Below are experts of layer 3 (counted from 0) of a mixture-of-experts language model. Rows are named router (the router's row for the expert), gate (a neuron's input weights, with its number), up (a neuron's input weights, with its number), down (a neuron's output weights, with its number) and show model dimensions 0-127. Each number is 128 + 24 x the weight over its row's rms, rounded and kept within 0 to 255.
Before each expert's rows: a language model's description of what the expert responds to. This comes from a sample of Wikipedia text that the model never trained on.

# expert 51
Description: Taxobox and infobox field words, equals signs, colons and number pieces, such as Phylum, Synonyms, ISBN, ±, 232,000.
router [109 124 147 115 118 166 147 116 160 158 109 119 115 147 118 151  99 106  99 146 118 100  94 138 123 133 134 175  97 112  95 112  98 135 146 104 165 135 163  88 170 109  98 125 146 140 161 139 118 133 101 138 146 127 111 110  84 142 132 121 130 104 103 134 135 114 100 107 143 109 116 155 118  81  78 140 156 119 142 165 124 144 155 141 144 131 158 100 119 103 142 110 148  89 162 102 128 113  75 100 118 161 115 108 159  87 133 109 133 103 149  91 156 178 145 120 155 109 132 168 120 157 166 118 155  99  85 139]
gate0 [121 122 131 119 114 160 139 168 163 154 133 120 130 145 124 140 140 132 147 141 114 131 139 125 120 128 156 180 185 142 130 109  92 147 121 116 168 133 165 115 119  88 155  99 101 150 204 133 132 188 130  89 141 122  93 129 153 169 149 136 153 123 152 113 147 131 135 115 126 120 111 148 134  86 104 152 125 144 168 105 144 104 119 129 159 113 140 105  97 137 169 143 127 100 131 122 167 141 139 103 116 124 157  73 119 127 120 120  95  87 121  73 133 155  89 133  79 154 101 150 139 121 134 142 121 139 149 110]
up0 [103 145 122 109 139 165 120 156 139  97 135 114 150  89 146 137 124 157 132 129 107 100  97 149 158 127 112 106 125 111 184 115 130 151 143 176 153 116 168 120 123  86 122 171 146 103  97 113 117 121  84 178 131 140 135 164 190 121 109 119 151 161 135 122 132 130 148 143 111  96 145  85  88 147 134 139  79 120 124 176 132 114 114 163 144  95 143 128 137 114 101 130 130 111 105  97 117 130  82  98  96  95 150 112 147  90 141 143 145 102 109 156 137 188 107 128 133 147 108 119 157 130 151 142 140 112 130 124]
down0 [124 106  99 127 119 127 131 133 131 166 106 116 118 104 118 134 135 102 135 107 109 112 145 102 153 182 146 120 155 135  66 112 121  90 104 109 117 123 140 128 145 113 186  86 160  91 189 108 143 105 111 170 145 130 144 149 152 137 129 126 125 126 118 155 127 111 136 136 134 166 138 147 147  90 134 157 178 118 159 149 138 141 195  99 119 140 116 111 119 142 122 133 128 106 117 111 124 187 120 144  98 147 110 139 106 110 167 147 152 123 134 113 134 144  86 142 127 148 173 144 116 135 134  84 105 190 111 112]
gate1 [115 174 108 130 163 102 119  97 142 133 138  96 121 121 118 144  89 121 129 101 114 114  89 157 172 137 188 139 117 123 119  93 105 115 140 116 182 108 114 142 181 112 137  62 104 116 147 160 151 133 121 134 128 126  94  72 117 146  97 142  99  97 117 157 150 116 112 110 136  80  85 130 144 123  97  96 128 146 107 141 162 124 142 131 163 141 182 117 107 120 137 121 141 112 123 132 152 113 108  91 125 145 116 131 105 118 139 119 147 160 132 113 184 156 126 106 147 111 106 123 120 132 147 119 105 136 105  81]
up1 [159 137 161 106 149 146 127  93 137 122 146 134 143 162 168 136 148 111 121 147 131 133 113 128 120 112 128  96 143  78 107 163 108 135 107 133 104 151 170 116  72 163 111 181 113 129 115 107 140 130 121 126 118 138 125 183 147 133 129 113 173 156 120  62 139  87 136  86 129 153 126 123 116 121 155  82 121 103  99  93 122 131 119 124 117 142  94  90 168 125 129  96 113 110 138 111 135 110 133 154 141 108 113  93 152 126 161 135 145 131 113 149 101 113 143 173 143 169 165 183 116 141 125 125 155 141 153 156]
down1 [ 99 167 115 145 133 142 106 151 132 149 144 122 137 129 121 133 111 162 105 125 102 157 123 117 192 133 155  66 144 139  95 121 119 113 109 110 105 138 106 169  97 163 149 106 130 113 143 145 130 167 102 127 111 174 110 119 129 124 104 128 125  96 153 141 119 136 132 144 124 142 127 144 149 115  97 171 115 139 168 121 167  84 126 101 114  92 151  89 116 155 145 155 102 141 155 129 129 121 135 131 162 205 111 137  97  55 148 137 128 128 106  92 113 112 117 129 142 120  88 149 144 149 103 121 107  99 102 117]
gate2 [132 148 100 107 150 101  70 131  99 131  92  86 148 135 122 142 105 121  85  89 125 119  87 131 139  93 157 133 123 141 102 138 138 137 111 109 158 149 133  65 121 117 147 149 120 102 131 158 140 164 162 129 142 107 126 124  64 127 133 128  84 102  96 143 138 178 163 102 162  89 107 128 123 115 119 134 115 156 121 150  89 136 163 151 120 122 145 119 136 137 104 144  79 134 142 152 141 149 191 138  90 113 115 157 121 126 120 103 146 113 132 109 168 123  95 130 134 150 132 103  97 145 109 149 149 152 119 103]
up2 [115 123 188 145 109  95  95 118 107 161 136 151  98 142 149 119  98 130 122 117 115 136 104 131 157 101 122 128 131 163 118 185 120 130  95 171 100 111 128 134 100 158 151 187 159 118 104 100 136 131 112 168 106 136  94 101 170 110 106 118 116 148 130 146 146 126 128 188 156 121 100 132 148 155  88 111 129  95 126 149  98 105  99 142 143 115 135 153  81 122  94 122 123 112 107 109 134 141 183 133 137 113 162 112 156 107 154 161 130 101 144 137 123 143 137 113 173 119 164 132 159 141 105 137 121 105 168 124]
down2 [120  72 130 139 163 153 158 123  98 128 177 111 134 119 175 111 154 139 139  67 158 141 158 112  98 104 145 143 123 132 107 156 162 129 174 127 138 162 155  89 144 130 111 151 124 124 117 150 114  95  96 133 119 160 135 131 137 110 126  90 149 140 116 124 119 126 125  82 151 119 176 120  94 123 122 105 122 146 104  83 116 102 150 102 118 128 140 164 151  88 136 100 108 129 119 136 165 124 166 113 148 129 122 128 141 154 140 150  95  88 149 159 178 170 124 152 114 121 131 156 119  81  97 119 146 116 131 159]
gate3 [148 129 133  92 153 160  87 113 100 149 153 109 108 100 118 122 136  73 112 127 105 137 161 127 139 116 137 151 157 115 159 136 140 183 154 158 189  98 148 121 150 131 126 122 126 143 171 139 143 107 178 113 123 170 125 140  82 138 115  95 157 117  95 144 144 150 161  86 123 101 124 116 112 129 127  88 194 148 107 128 153  95 161 122 131 117 122 148 114 113 139  91 154 145 153 123 176 130 137 132 139 119 104 114 105 139 116 146 117  97 125  98 148 136 111 108 141 146 142 161 132 114 120  82 163 131 104  89]
up3 [113 113  78 121 101 116 102 111 150 119 125 122 152 132 117 135 131 148  88 118 169 118 118 121  96 120 114 137 134 109  97 118 112 105 151  87 145 142 118 201 136 107 114 113 113  98 134 119 146 150 160 138 126 142 111 116 150 115 133 117  90 143  59 128 136 152 145 126 111 125 122 103 168 122 173 123 109 141 142 150 140 166 142 154 148 137 153 118 149  91  78 139 138 111 155 134 114 148 197 117  87 107 158  85 132 108 130 123 118 159 105 123 143 129 147 147  99 133 144 132 101  87 102 173  89 176 146 145]
down3 [ 84 121 134 133  94 128 157 136 144  86 129 133 128 140 108 115 140 112  93 126 122 143 133 146 143 168 135 134 140 141 154 119 114 133 134 127 131 165 173 137 173 127 129 145 117 114 105 162  75 131 119 116 121 135 135 151 116 135 109 154 156 138  85 118 128  76 114  93  95 122  91 126 172 140  42 138 139 143 159 115 127 105 126 106 167 102 178 127 119 128 146 123 147  82  65 130 130 117 100  90 103  83 135 121 120 160 123 126 155 110 131 137 172 119 131 108 128 123 113 129 113 105 189 113 134 146 147 138]
gate4 [103 135 136 136 122 111 134 149  96 154  82 101 154 172 123 132  88 105 112 106 123 102 114 148 139 114 148 140 118 128  89 128 131 117 150 164 140 119 177 132 192 108  99 117 178 134 170 182 126 157  91 134 127 115 110 112 111 138 147 146 126 141 160 145 131 133 142 128 144 152 102 165 131 118 121 114 130 161 133 159 145 136 147 127 150 125 160 111 129 118 153 110 136 115 162 125 158 117 115  92 125 187 137 110 135 130  95  88 141 134 103  92 170 166 151 131 132  95 151 115  58 152 139 105 127 144  90 112]
up4 [104 130 142 133 150 138 132 169  77 159  94 148 136 175 101 113 137 145 101 178 140 116 117 110 161 112 122 114 136 151 122  82 150 101 131  93  92 109 145 147 186 126 114 115 127 160 145 149 129  98 121 160 134 111 127  93 145 114 128 107 142 101 198 104 112 100 142 155 114 175 135 189 107 140 138 139 113 125 150 117 175 166 172 111 107 121 108 130 118 159 156 143 102 136 145 126 127 126  89  94 118 141 123 141 146 114 153 132 128 114 145  87 124 146  89 123  92  95 146 120 107 127 114 135 109 104 116 125]
down4 [163 164 105  91 119 140  78  93 117 127 125 121 163 141 113 147 104 133 122 125 126 122 124 190 122 128 164 123 117 122 124 116 139 146 135 121 142 137 131  92 169 126  48 160 144 111 146 165 117 147 114 127 119 121 127  99 110 124 126 139 123 112  92 142 147 143 156 161 145 167  76 144 144 108 115 152 148 130 104 109  99 138  85 160 152 136 121 117 124  92 138 143 149 105 175 125 150  91 123 176  84 138 120 136 137 175 111 142  94 122 142 126 126 118 169 112  86 121  97 100 127 147 178 125 106 135 107 148]
gate5 [153 102 130  99 161 140 153 120  88 146 130 118  92 159 123 113 129 132  91 115 108 122 163 138 117 139 153 115 108 105 148 127 132 154 139 112 181 112 154 102 166 152 148 151 153 101 125 137 122 120 108 125  97 157 150 127 122 133 140  96 119 114  97 149 142 129 170  74 120 133 105 131 152 103 118 124 132 153 110 103 101 161 132 158 130 147 113 136 140  81 110  84 133 162 162 146 130 140 149 101 157 125 131 159 163 140 135 141 137 108 108 141 198  94 125 143  98 176  90 131 134 179 160 167 165 116  92 145]
up5 [128 147 156 156 132 138  86  85 157  68 117 155 103 118 143 117 125 158 111 154 138 122 118 120 144  99 123 159 186 124  85  89 121 117 125 130  74 121  99 158 116 137 155 148 129 116  91 105 145 136 123 156 131 151 122 148 121 137 120 109 132 120 122 129 113 123 145 123 130  66 168 129 141 129 164 152 163 153  87 142  99  67 149 134 142 133 121 114 121  81 145 149 121  95 141  80 112 109 154 117 125 133 174 146 143 152 131  83 114 139 137 160 139 157 121  90 113 101 141 121 138 155 102 115  94  96 132 118]
down5 [109 137 135 101 135 163 130 138 160 116  97 156 125 133 114 159 154 133  85 171 129 119 108 116  78  94  96 141  96 120 108 105 122 141  89  98 113 119 105 101 116 178 119 162 122 154 115 126 155 134 174 110 110 148 155 138 152 143 101 144 114 116  93 139 137 154 121  85 173  93 110 127  83 118 132 138 139 138 114  93 176 145 101 147 132 132 142  84 109 154 104 142 149 149 132 106 109  70 109 101 151 130 130  93 150 131 132 143 122 155 104 116 109 155 180 138 149  76 127 111 138 135  89 123 136 123 152 116]
gate6 [142 101 136 105 141 105 150 131 103 165 141 105 134 152 137 123 122 136 142 129  95 106 114 146 119  61  96 139  88 136 126 171  88 144 168 100 120 109 128 137 173 111 135 124 109 157 166 145 137 133  96 140 105 137 134 141 152 138 140  81 139 138 106 145 137 136  80 140 146  97 135 109 121 131 123 159 136 154 170 131 101 126 129 154 128 100 135 140 151 132 139  78 175  98 101 136 170 126 107 108 119 120 107  86 144 159  98 138 148 103 151 135 138  93 178 151 181  94 123 171 164 100 115 126 127 126 128 163]
up6 [133 149 111 117 164 105 120 149 155 116 181 136 189  77  92 146 144  98 112 127 150 149 125 112 179 125 126 162 130 168 122 101 151 131 107 163 110 148 150 123 116 132 125 120 119 134 108 134  99 140 172 135 111 139 106 145 147 127 132 144 142 158 201 132 137 152 139  88 132 101 115 188 127  75  89 103 125 132 100 107 117 156 178 134 138 138 151 113 120 115  85 119 112 134 147 111 130 194 155 115 111 175 105 142 131 140 143 127 148 104 143 126  96 132 114 124 121 100 146 148 129 107 116 114 122 119 116 117]
down6 [116 131 168  94 108 131 151 135 135 130 176  96 100 130 127 134 142 148 120 178 138 143 119 165 119 141 130 135  94 149 104 113 130 120 175 153 114 141 126 161 134 147 100 151  97 112 131 153 152 109 124 134 139 135  69 114 127 142  86 131 100 133  87 115 115 154 154  94 127 162 138  82 131 130 179 145  87  80 152 130 158 135 109  92 105  97 136 102 132 120 128 151 113 121 152 135 123 130 115 132 141 147 184 159 146  82 160 165  90 121 132 102 181 129 156  95 100 112 168 138 122 126 124 132 116 115  98 130]
gate7 [118 147 140 135 165 107 158 133 158 122 105 112 122 166 145  97  64 141  93 195 116  81 140 118 127 126 162 140 111 123 110 133  91 114 149 149  95 113 115 135 126 152 119 115  80 121 105 126 142 120 123 128 158 107 112 137 149 133 122 157 139 115 144  95 146 106 113 154 156 127  84 119  71 114 118 122 154 154 177 115 128 142 116 118 105 152 107  69 107 104 114 143 172 109 135  79 107 123  97 142 117 130  97 142 119 162 110 104 168 162 156 127 146 122 153 126 101 126 160 134 127 148 136 127 137  95  85 115]
up7 [ 78  90 116 112 167 108 134 145 106 135 121 115 118 155 143 132 128 122 122 193 136 118 123 102  93 127 148 134 106 130 109 162  95 122 110 117 138 176 150  99  98 129 128 158 136 142 127  93  95 117  74 127 131 125 160 101 139 162 128 103 146 176 130 109 151 121  85 130 124 135 109 110 124 135  77 155 136 156 146 142 142 117 145 150 119 102  75 119 156 111 121 110 181 168 130 107 100 135 106 139 131  93 154 155 155 144 120  87 145 177 137 105 124 126  81 124 137 161 148 148 111  79 128 100 121 117 133 120]
down7 [133  87  93 120  67 136 150  90 113 151 130 147 126 114 122 139 118 142  83 178 136  89 117 153 146 178 115 110 141  98 125 111 163 140 119 126 145 146 146 165 111 122 103  95  87 115 154  92 151 160 183 124 135 116 137 122 133 154 116 148 100 114  91 137 123  70 129 126 143  94 144 147 127 100 132 126  97 154 133 118 105  91 174 115 112 157 157  93  91 152 130 127 135 108 121 142 137 138 131 119 102 152 159 145 149 115 122 127 159 128  95 149  98  99 143 160 112 118 172 120 100 131 165 115 127 116 171 133]
gate8 [167 126 145 104 112  76 105 139 145 150 148  93 153 112 101 176 105 135 125 129 130 113 154 128 137 126 113 147 108 152 163 108 107 131 121 111 155 138 150 135 103 128 146 124 128 125 129 135 131 109 154 154 147 154 148 125  72 160 130 146 117 100 161 120  94 142  92 164 139 123 161 105 131 128  86 102 153 106 146 136 114 139 108 111 114 138 120 151 124 158 126  98 134 138 151 170 162 140 173 144 143 170 105 103 159 157 111 144 132 120 129 158 147 134 109  67 126  90 147 161  91 188 174 102 145  95 108 155]
up8 [157 129 119 122 137 140 212 123 121 127 108 135 124  71 152 126 122 119 144 176 176 157 182 142 104 124 151 121 123 138 128 115 158 127 131 129 101 157 110 144 117 150 112 118 117 128 122 122 119 147 157 127 121 166 142 172 135 129 168 135 156 138 138 132 144 116  61 136 101 117 134 127 107 158 142 127  95 111 133 167 170 122 122 127 125 111 115 112 125 124  94 120 170 138 121 126 167 102 132 114 156 111 147 145 140  60 139 110  82 141 122 124 115  96 143 120 185 102 102 139 121  76 109 100 128 159 125 118]
down8 [139 151 121 119 134 148 150 129 135 152 115 131  97 137 122 108 154 176 120 131  85 127 119 187 136 147 141 115 108 156 144 169 136 114 142 158 108  97 143 155 176 108 117 104 170  83 117 154  93 119 101 131 127 127 122 165 121 105 108 110 106 174 140 153 119 115 141  96 128 124 137  93 114 125 114 114 169  77 109 164 143 138 138 174 109 137  92 136 133 166 160 151 150 107 127 127 110 148 159 171 116 136  93  80 125 102 114 142 119 107 182  88 125 123 110 120 110 142 128 119 139 156 151 136 121  91  78 147]
gate9 [144 150 143 171 150  98 151 109 134 150 143 144 127 110 143 100 105 149 133 121  99  91 136 152  92  91 111 127 156 132 157 143 111 144 117 127 101 147 157  88 169 125 147 148 130 118 112 119 116 133 105 138 100 112 149 140  98 164 126  70 110 105  92 156 135 115  98 185 137 108 109 136 113 151  99 173 129 139 114 151 142 130 100 133 121 104 134 143 153  85 117 121 140  79 126 101 107 122 141 157 144 172 116 160  88 129 145 123 151 124 170 100 121 137 167  76 147  94 125 138 144 167 105 142 160  86 109 156]
up9 [186 134 109 133 104 107 122 112 116 118 155 144 122 154 160 143 130 121 117 138 110 121  93 121 141 131 104  97 181 125 162 118 141 115 142 128 150 143  87 138 120 165 126  82 143 124  92 129 104 133 188 101 153 170 119 154 113  99 104 107 106 111 124 125 126 180 165 115 157 109 147 131 128 109  98 118 129 134 167 134 135 160 112 156 151 152 119 100 111 166 135 111 139 114 116 145 121 103 120  96 124 120  78 106 127 149 126 152 148 133 123 138 150 101  97 140 136  76 139 111  92  99 164 128 136 217 122 132]
down9 [161 105 144  84 141 163 103 158 121 126 134 157  70 134 111  92 139  88 105  86 141  83  77  73 156 116 115 140  97  94  99 108 155 110 122 145 115 117 143 156 141 132 146 129 125 150 149 142 103 133 121 146 136 118 158 137  93 141  91 119 108 131 161 160 145 120  81 125 114 152 139 139 140  95 124 141 106  90 155 146 151 146 117 140 148 131  93  95 106 126 121 131  79  97  85 140 164 128 116  99 107 113 142 139 145 142 110 127 150 133 131 185 134 130 119 118 128 162  93 116 132 129 165  99 127 148 133  87]
gate10 [112 124 129 106 108 159 140 120 135 150 131  79 142 147 136 163 120 122 157 127 148 117  96 143 100 120 156 148  70 100 101 153 116 111 176 132 135 109 147 110 165 129 101 136 110 155 159 146 104 136 128 118 114 140 119  84  96 159 119 111 137  93 128 126 158 139  79 102 135 102 124 122 137 131  94 155 122  93 146 152 136 137 161 103 173 156 140  79 110 118 131 105 159 130 140 107 167 113 114 112 123 108 110 100 187 133 120  98 130 147 138  92 158 108  91  90 125  96 102 126 141  97 100 124 147 131 125  62]
up10 [149 133 130 121 130 117 134 140 146 141 160 116 183  97 190 135 152 103 160 189  83 141 105 144 134 130 159 160 122 158 129 132 109 181 137 159 154 115 185 132 105 144 157 148 107 133 100 130 123 121 104 129 126 121 146 163 143 109 135 118 116 152 138 163 139 139 132  95 134 138 102 146 103 114 127  90 132  90 119  81 133 142 148 114 153 109 128 149 142 130  97 111 154 161 129 119  98 149 157 139 138 109 104  73 168 142 127 128 138  92 116 155  84  79 122 119 151 167 165 162 132  96 126 119 129 131 129 132]
down10 [117 138 165 102 108 149 136 167 131 135 152  78 128 135 113 122 126 151 115 153 137 173  84 138 143 135 101 100  88 107 152 123 130 104 125 156 115 189 103 132 106 150 142 161 158 129 119 101 109 153 130 170  96 121 105 114 147 156 148 147 127 110 160  97 132 141 106 125 128 128 183 104 164 163 115 182 108  94 171 158 136 156 134 140  81 119 143  89 149 142 154 157  91 126 141 117 154 140 131 147 124 156 120 187 128  71 114 103 125  99 134 132 137 136 107 131 123  86 135 131 114 126 121 129 115 133 110 124]
gate11 [135 138 116 126 114 117 149 125 162 143 135 129 131 145 130 160 101  99 118 128 135 128 120 127 113 134 143 161 127 114  87 110  94 171 172 103 152 129 148 168 125 100 149 130 110 164 144 110 147 130 133 171 124 160 108 130 111 142 100 116 127  73 141 142 161 124  79 124 136 106 124 167 138 103 149 142 141 110 151 177  99 157 124 133 171 129 112 113 133  96 177  67 160  90 156 108 137 116 105  90 170 110 114 111 142 106 131  77 133 155 123 119 134 148 157 118 145  79 115 160  92 131 154 115 168 125 126  93]
up11 [131 138 143 119 172 163  59 149 109 100 136 119 111 114  88 130 140 165 125 123 159 107 149 119 140  89 132 109  91 135 143 130 148  84  84 140  87  92 141 109 130 172  98 135 140 108 135 157 134 162 122  93 122 153 134 101 108 154 126 141 109 147 110 143 143 105 158 114 147 133 126  75 139 167 127  91 140 168  95 106 140  80 139 130  99 125 160 131 126 134  86 147 133 146 113 129 125 112 160 153 128 173 137 133 121 171 110 160 137 121 161 130 176 129 102 136 123 175 116 109 145 117 111 106 106  96 110 135]
down11 [125 113  61 129 111 107 109 117 117 114 148 142 163 131 147 133 181 131 189 126 148 124 172 121 104 149 137 164  85 154  90  97  88 201 106 126 120  98 100 150  99 132 133  87 120 118 148 100 123 132 102 134 102 143 152 125 129 145 131 152 135 153 152 125 122 150 124 144 136 118 117 122 154 123 136 137 148 106 129 129  90 135 111 106 137 116 124 135 103 159 152  99  75 148 122 163  93 147 143  97 147 110  96 144 174 149 157 161  92 120 107 159 143 117 116 111  97 119 151 144 121 126 163 101 125 145 159 112]
gate12 [123 121 155  65 127 114 149 130 139 110  63 121 128 125  97 177  95  92 161 158 113  99  98 143 140 131 130 142 125 158 134 150  76 111 166 112 100 150 101 111 143 144 129 106 164  99 174 120 115 129 160 125 143  98 126 136 138 144 133 127 119 105 127 125 139 164  81 127 146 147 128 152  96 171  93 105 135  90 161 145 145 120 120 113 135 148 104 114 125 117 158  71 108 127 147  74 146 117 127 127 134 140 159 141 115  93 133 110 148 119 138  75 175 122 138 143 169 128  96 147 104 134 133 152 122 109 128 123]
up12 [166 119  85 137 109  81  93 106 108 132 121 123 132 105 164 111 110 177  73  91 120 120 107 184 136 113 125 127 100 107 134 127 141 107 103 135 134 136 127 129 145 104 101 128 133 144  80 105 143 158 153 145  95 127 103  77 112 107  78 102 136 162  97 133 119 133 141 158  95 113 157 121 145  93 116 116 129 128 152 118 126 165 157 110 117 155 162 142 103 124 131 154  93 143  86 143 118 114 175 116 114 105  73 130 155 119  95 121 132 147 118 115 124 119 152  86 151 110 118 122 129 144 135 172  98 108 141 155]
down12 [153  97 104 131 114 119 117 114 178 137 104 118 118 144 148 136 134 128 146 127 151 127 117  85 124 102 116 141 132 110 108 144 119 144 146 142 128 132 113 109 136 105 123 134 130 153 125 164 134 161 130 191 131 177 172 139 111 152 109 115 128 164 135 149 139 114  89 137 121 142  78 127 128 124 124 114 101 114 145 151 155 175 136 138 159 138 154 130 149  62 138 109 141 167  87  86 169 134 102 138 158 105  99 111 106 156 117 152 125 125 149 151 151  92 158 157 116 114 111 126 118 100 158  44 103 138  94 104]
gate13 [146 106 131 119 138 152 145 125  88 189 130 121  81 116 104 151 124  85 133 159  93 107 108 142 145  90 154 172  70 100 110 122 146  92 121 160  96 131 116 124 122 140 137  95 112 129 137 168 131 133 133 118 142 148  99 149  82 160 127 118 126  96 157 136 105 136 146 162 132  87 106 138 126  90 103  92 133 169 124 115 116 110 140 158 132 150 174 125 130 120 144 140 103 130 163  91 125  99 106 141 125 174 119 119 105 163 105 131 142 120 110  94 170 140 114 100 155 135  91 115 135 124 147 106 128 117  77 102]
up13 [157  98 125 157 146 178 175 147  80  88 149 107 122 129  98 118 114 135 131 121 116 101 109 125 128 115 114 156 121 108 103 157  74 108 127 118 121 150 133 190 155 127 125 102 115 123 129 132 135 160 157 114 112 149 114 131 159 124 153 129 101 132 159 141 137 144 122 110 166 133 170 104 144 144 150 133 114 108 158 141 169 141 156 118 138 140 162 135  91 141 101 113  87 116 170 136 143  81  99 164  80 116 170 150 152 145 103 121 121 131 162 109 168 152 105 115 127 142  79 126 151 164 130 141  90 148 134 122]
down13 [187 130 112 147  96 127 154 139 147 109 128 129 123 129 121 149  93 155 138 131 139 165 108 132 150 132  95 131 155 145  91 132 104 100 113 123 133  75  99  82 106 143 110 154 166 121 126 144 144 101 143 110  70  60 140 133 146 135 105 133 143 164  86 118 137 145 177 148 150 136  91 135 123 127  97 137 165 106 132 153 120 195 144 156 127  89 138 141 107 123 161 132 160 126 108 129 136 140  95 124 124  98  74 120  92 149 117 139 122 110 121 112 148 149 136 164 117 130 126 111 136 106 123  90  93 105 136 141]
gate14 [148 155 165 142 164 122 166 104 161 126 130 169 126 137 137 137  82 118 106 143 138 138 125 109  89 111 161 113 164 107  94 169 164 131 122 114 115 114 125 136 127 158 128 187 116 129 101 127 107 142  94 130 156 116 129 117  91 150  96 141 116 106 116 122 122 119  96 104 161 112 125 147 129  94  98 157 145 144 127 159  94 142 133 111 157 124 115  90 114 106 129 119 166  96 135  83 138 128  76 124 148 125  54 150 106 131 101 112 149 135 132  80 141 167 147 105 144 146 165 138 108 133 114 149 112  85 102 121]
up14 [153  97 125 108 114 129  71 129  94 120 113  79 149 123 111 125 156 175 148 153 110 113 155 134 108 121 113  88 109 156 124 109 123 147 165 167 154  99 156 103 139 119 140  72 147 151 118 151 135  90 146 130 119 169 123 137 144 125  86 115 144 175 123 173  97 111 146 138  88  84 119 115 154 148 168 123 113 126 113 104 124 148 138 147 134 111 143 163 162 165 165 165 115 140  99 135 140 103 151 113 141 126 111 134 130 136  91 150 126 131  70 131  94 110 120 150 135 114  89 140 171 115 133 124 156 152 137 123]
down14 [137  92 127 130 105 152 138  96 118 137 130 157 144 153 120 163 113 149 120  90 131 143 124 161 127  88 111 144 114 107 138 146 105 144 132 118 167 135 172  96 101  96 153 159 111 183 131 124  93 157 113 159 132 105 147 104  82 129 117 144  77 143 126 135 162 171 128 131 127 122 173  96  94 150 142 121 133 104 151 106 146 161  73 126 122 108 158 104 101 143 105  89  81 146 136 168 115 160 167 162 136 132  92 129 116 120 129 105 110 101 149 128 137 117 188 125 128 113 109 118  87 146 145 125 133 147 112 128]
gate15 [122 133 131  98 134 129 137 128  89 177 131 147  92 125 150 118 106 145  74 154 112 119 147 126 118 102 180 137  81 116 119 148  89 125 151 101 135 115 141 134 135  98  61 112 126 134 109 115 123 133 111 100 164  99 115 100 124 119  98 105 149  88 164 138 153 101 149 105 150 131 103 148 119 121 140 121 133  93 142 150 100 105  96 127 147 185 160 111 125 133  96  87 123  73 151 124 143 110 104 124 125 176 133 116 143  81 116 125 147 114 130 132 154 138 169 106 159  71  91 156 127 130 140 135 131 136 125 138]
up15 [119 143 113 134  99 157  89 141 129  90 166  94 107 136 138 157 108 134  92 125 155 126 130 128 106 116 115 142 145 133 108 139 173 105 152 119 147 100 122 144 168 114  95 131 114 120  94 111 138 170 124 139 143 104 127  94 108 177 100  95 123  94 118 110 134 125 138 143 102 120 129  91 141 104 150 172 165 128 181 123 115 193 146  91  92  80 116 102 131 152 158 153 120 110 109 116 131 140 119 125 112 132 136 127 155 117 133  55 149 119 108 135 122 151 138 101 140 139 103 149 135 132 145 165  79 176 129 116]
down15 [120 115 168 110 157 127 124 114  98 123 129 165 152 141 174  88 133 121 172 125  94 132 127 141 114 102 140 128 127 135 167 120 118 149 131 120 135 141 173  91 136 159 140 143 116 107 158 176 122  89 102  88  89  75 175 179 115 147 150 172 106 125 133 146 136 126 162  83 137  95 101 151 101 115 126 129 163  97 103 134 124 132 154 165 135 130 124 140 120 102 147  78 142 145 137  98 149 135 132 131 146 115 119 130 131 153 137 122 185 129 166 153 124 114 123 106 129 113 109 144 116 125 109 110 131 120 112  58]
gate16 [142 148 170 144 154 105 122 125 136 139 125 152 141 129 150 120 100 112 149 127 161 124 126 135 107 114 126 125 120 144  84  98 118 169 159 133 101 149 107 116 131 130 118 162 149 131 113 112 128 121  99 113 134 135 105 117  87 145 137 119 126 106 161 117 122 140 135 105 157 131 110 147 108 120 170  88 116  85 101 121  73 111 119 131 153 143 130  77 120 146 168 147 135 109 186  67 146 119  83 146 136 155  77 118 126  99  85 118 138 163 126 159 179 162 142 135 177 138 143 106 129 134 139 139 116  82  94  87]
up16 [123 120 125 140 126 165 131 149 161 146 144 180 141 139 126 171 125 103 192 166  95 145 160 124 127  66 108 159 150 167 112 154  64 139 134 120 111 123 149 112 128 105 119 130 117 157 132 102 113 119 147 113 105 138 163 113 102 142 124 184  90 136 150 118 146 122  98 115 118 167 131  96  66 113 178 126 121 149 142 138 133 131 125 112 135  88 163 138 139 144 143 163 144 141 136 100 150 132 111 125 149 155 114 150 135 143 152 101  98 146 100 133 136 138 142 122 141 150 140 151 149  83 134 137 163 106 141  87]
down16 [108 136 120 120 147 113 129 143 113 140 135  82 147 146 124 135 127 168 125 120 119 125 146 124 146 154 190 150 159 128 153 121 124 124 112 126 157 116 142 193 161 137 115 166 141 122 110 126  93 111 115  99 111  83 111 131 148 161 156 136 167 124 116 115 117 153 153 139 144 174 128 162  98 109 148 114 138  98 133 151 126 120 120 134 131 144 167 140 104 130 126 178 175 150 110 150 144 167  80 175 164 114 134  99 171 100 121 141 118 140 111 121 147 114  97 142 147 146 149 134 148 140 175 187  92 132 159  95]
gate17 [ 74 120 156  98 116 169  94 139 182 130 153 109 127 163 109 132 128 146 120 129 128 106  79 115 122 113 141 140 148 119 102 136 147 161 131 154 153 140 119  98 182 136 111 130 110 148 140 121 135 130  93 132 109 107 120 125 156 114 104  85  72 109 116  99 145 132 126  86 105  87 107 111  89 108 113 164 110 111 136 153 167 116 177 131 115 127 110 103 137 114 124 101 139 107 113 129 158 137  86 114 118  75 128  78 133 128 147 127 122 148 115 135 108 148 108 120 115  62 151 150 101 138 133 144 153 156 146  91]
up17 [128 108 133 148 150 162 136 160  97 136 136 118 133  88 131 120 115 109 113 167 140 116 133  87 122 111 113 123 167 102 123 148 113 104 124  71 132  98 135 156 147 110 100 118 127 111 115 150 139 132 162 138 114 130 119 125 129  84 121 137 107 188 169 116 161 112  77 163 110 134 143  86 124 170  95  89 154 159 189  82 122 138 139 131 125  97 147 122 112 134 149 137 156 117 145 155 100 113 129 145 119 166 136 158 119 134 107 170 143 110 141 118 110 162 139  99  76 115 125  86 162 120 103 102 146 100 122 146]
down17 [100 117 167 111 120 176 167 129 114 127 157 104 152 143 122 126 158  95 145 142 182 123  93 111 140 153  96 151  93 146 149  62 120  98 158 156 141  87 144 124 105 115 115 130 132  94 147 102 143 121 125  97 166 133 135 142 134 147 142 114 128 123 118 162 116 125 161 113 127 188 149 171 110 153 108 119 116 116 156 104  86 184 119 160 162 120 150  95 134 134 142 147 156 122 137 115 126 111 118 107  94 118 103 163 125 129 129 139 151 171 130 129 150 127  81 114 131 162 170 127 124 151 131 150 129 139  93 155]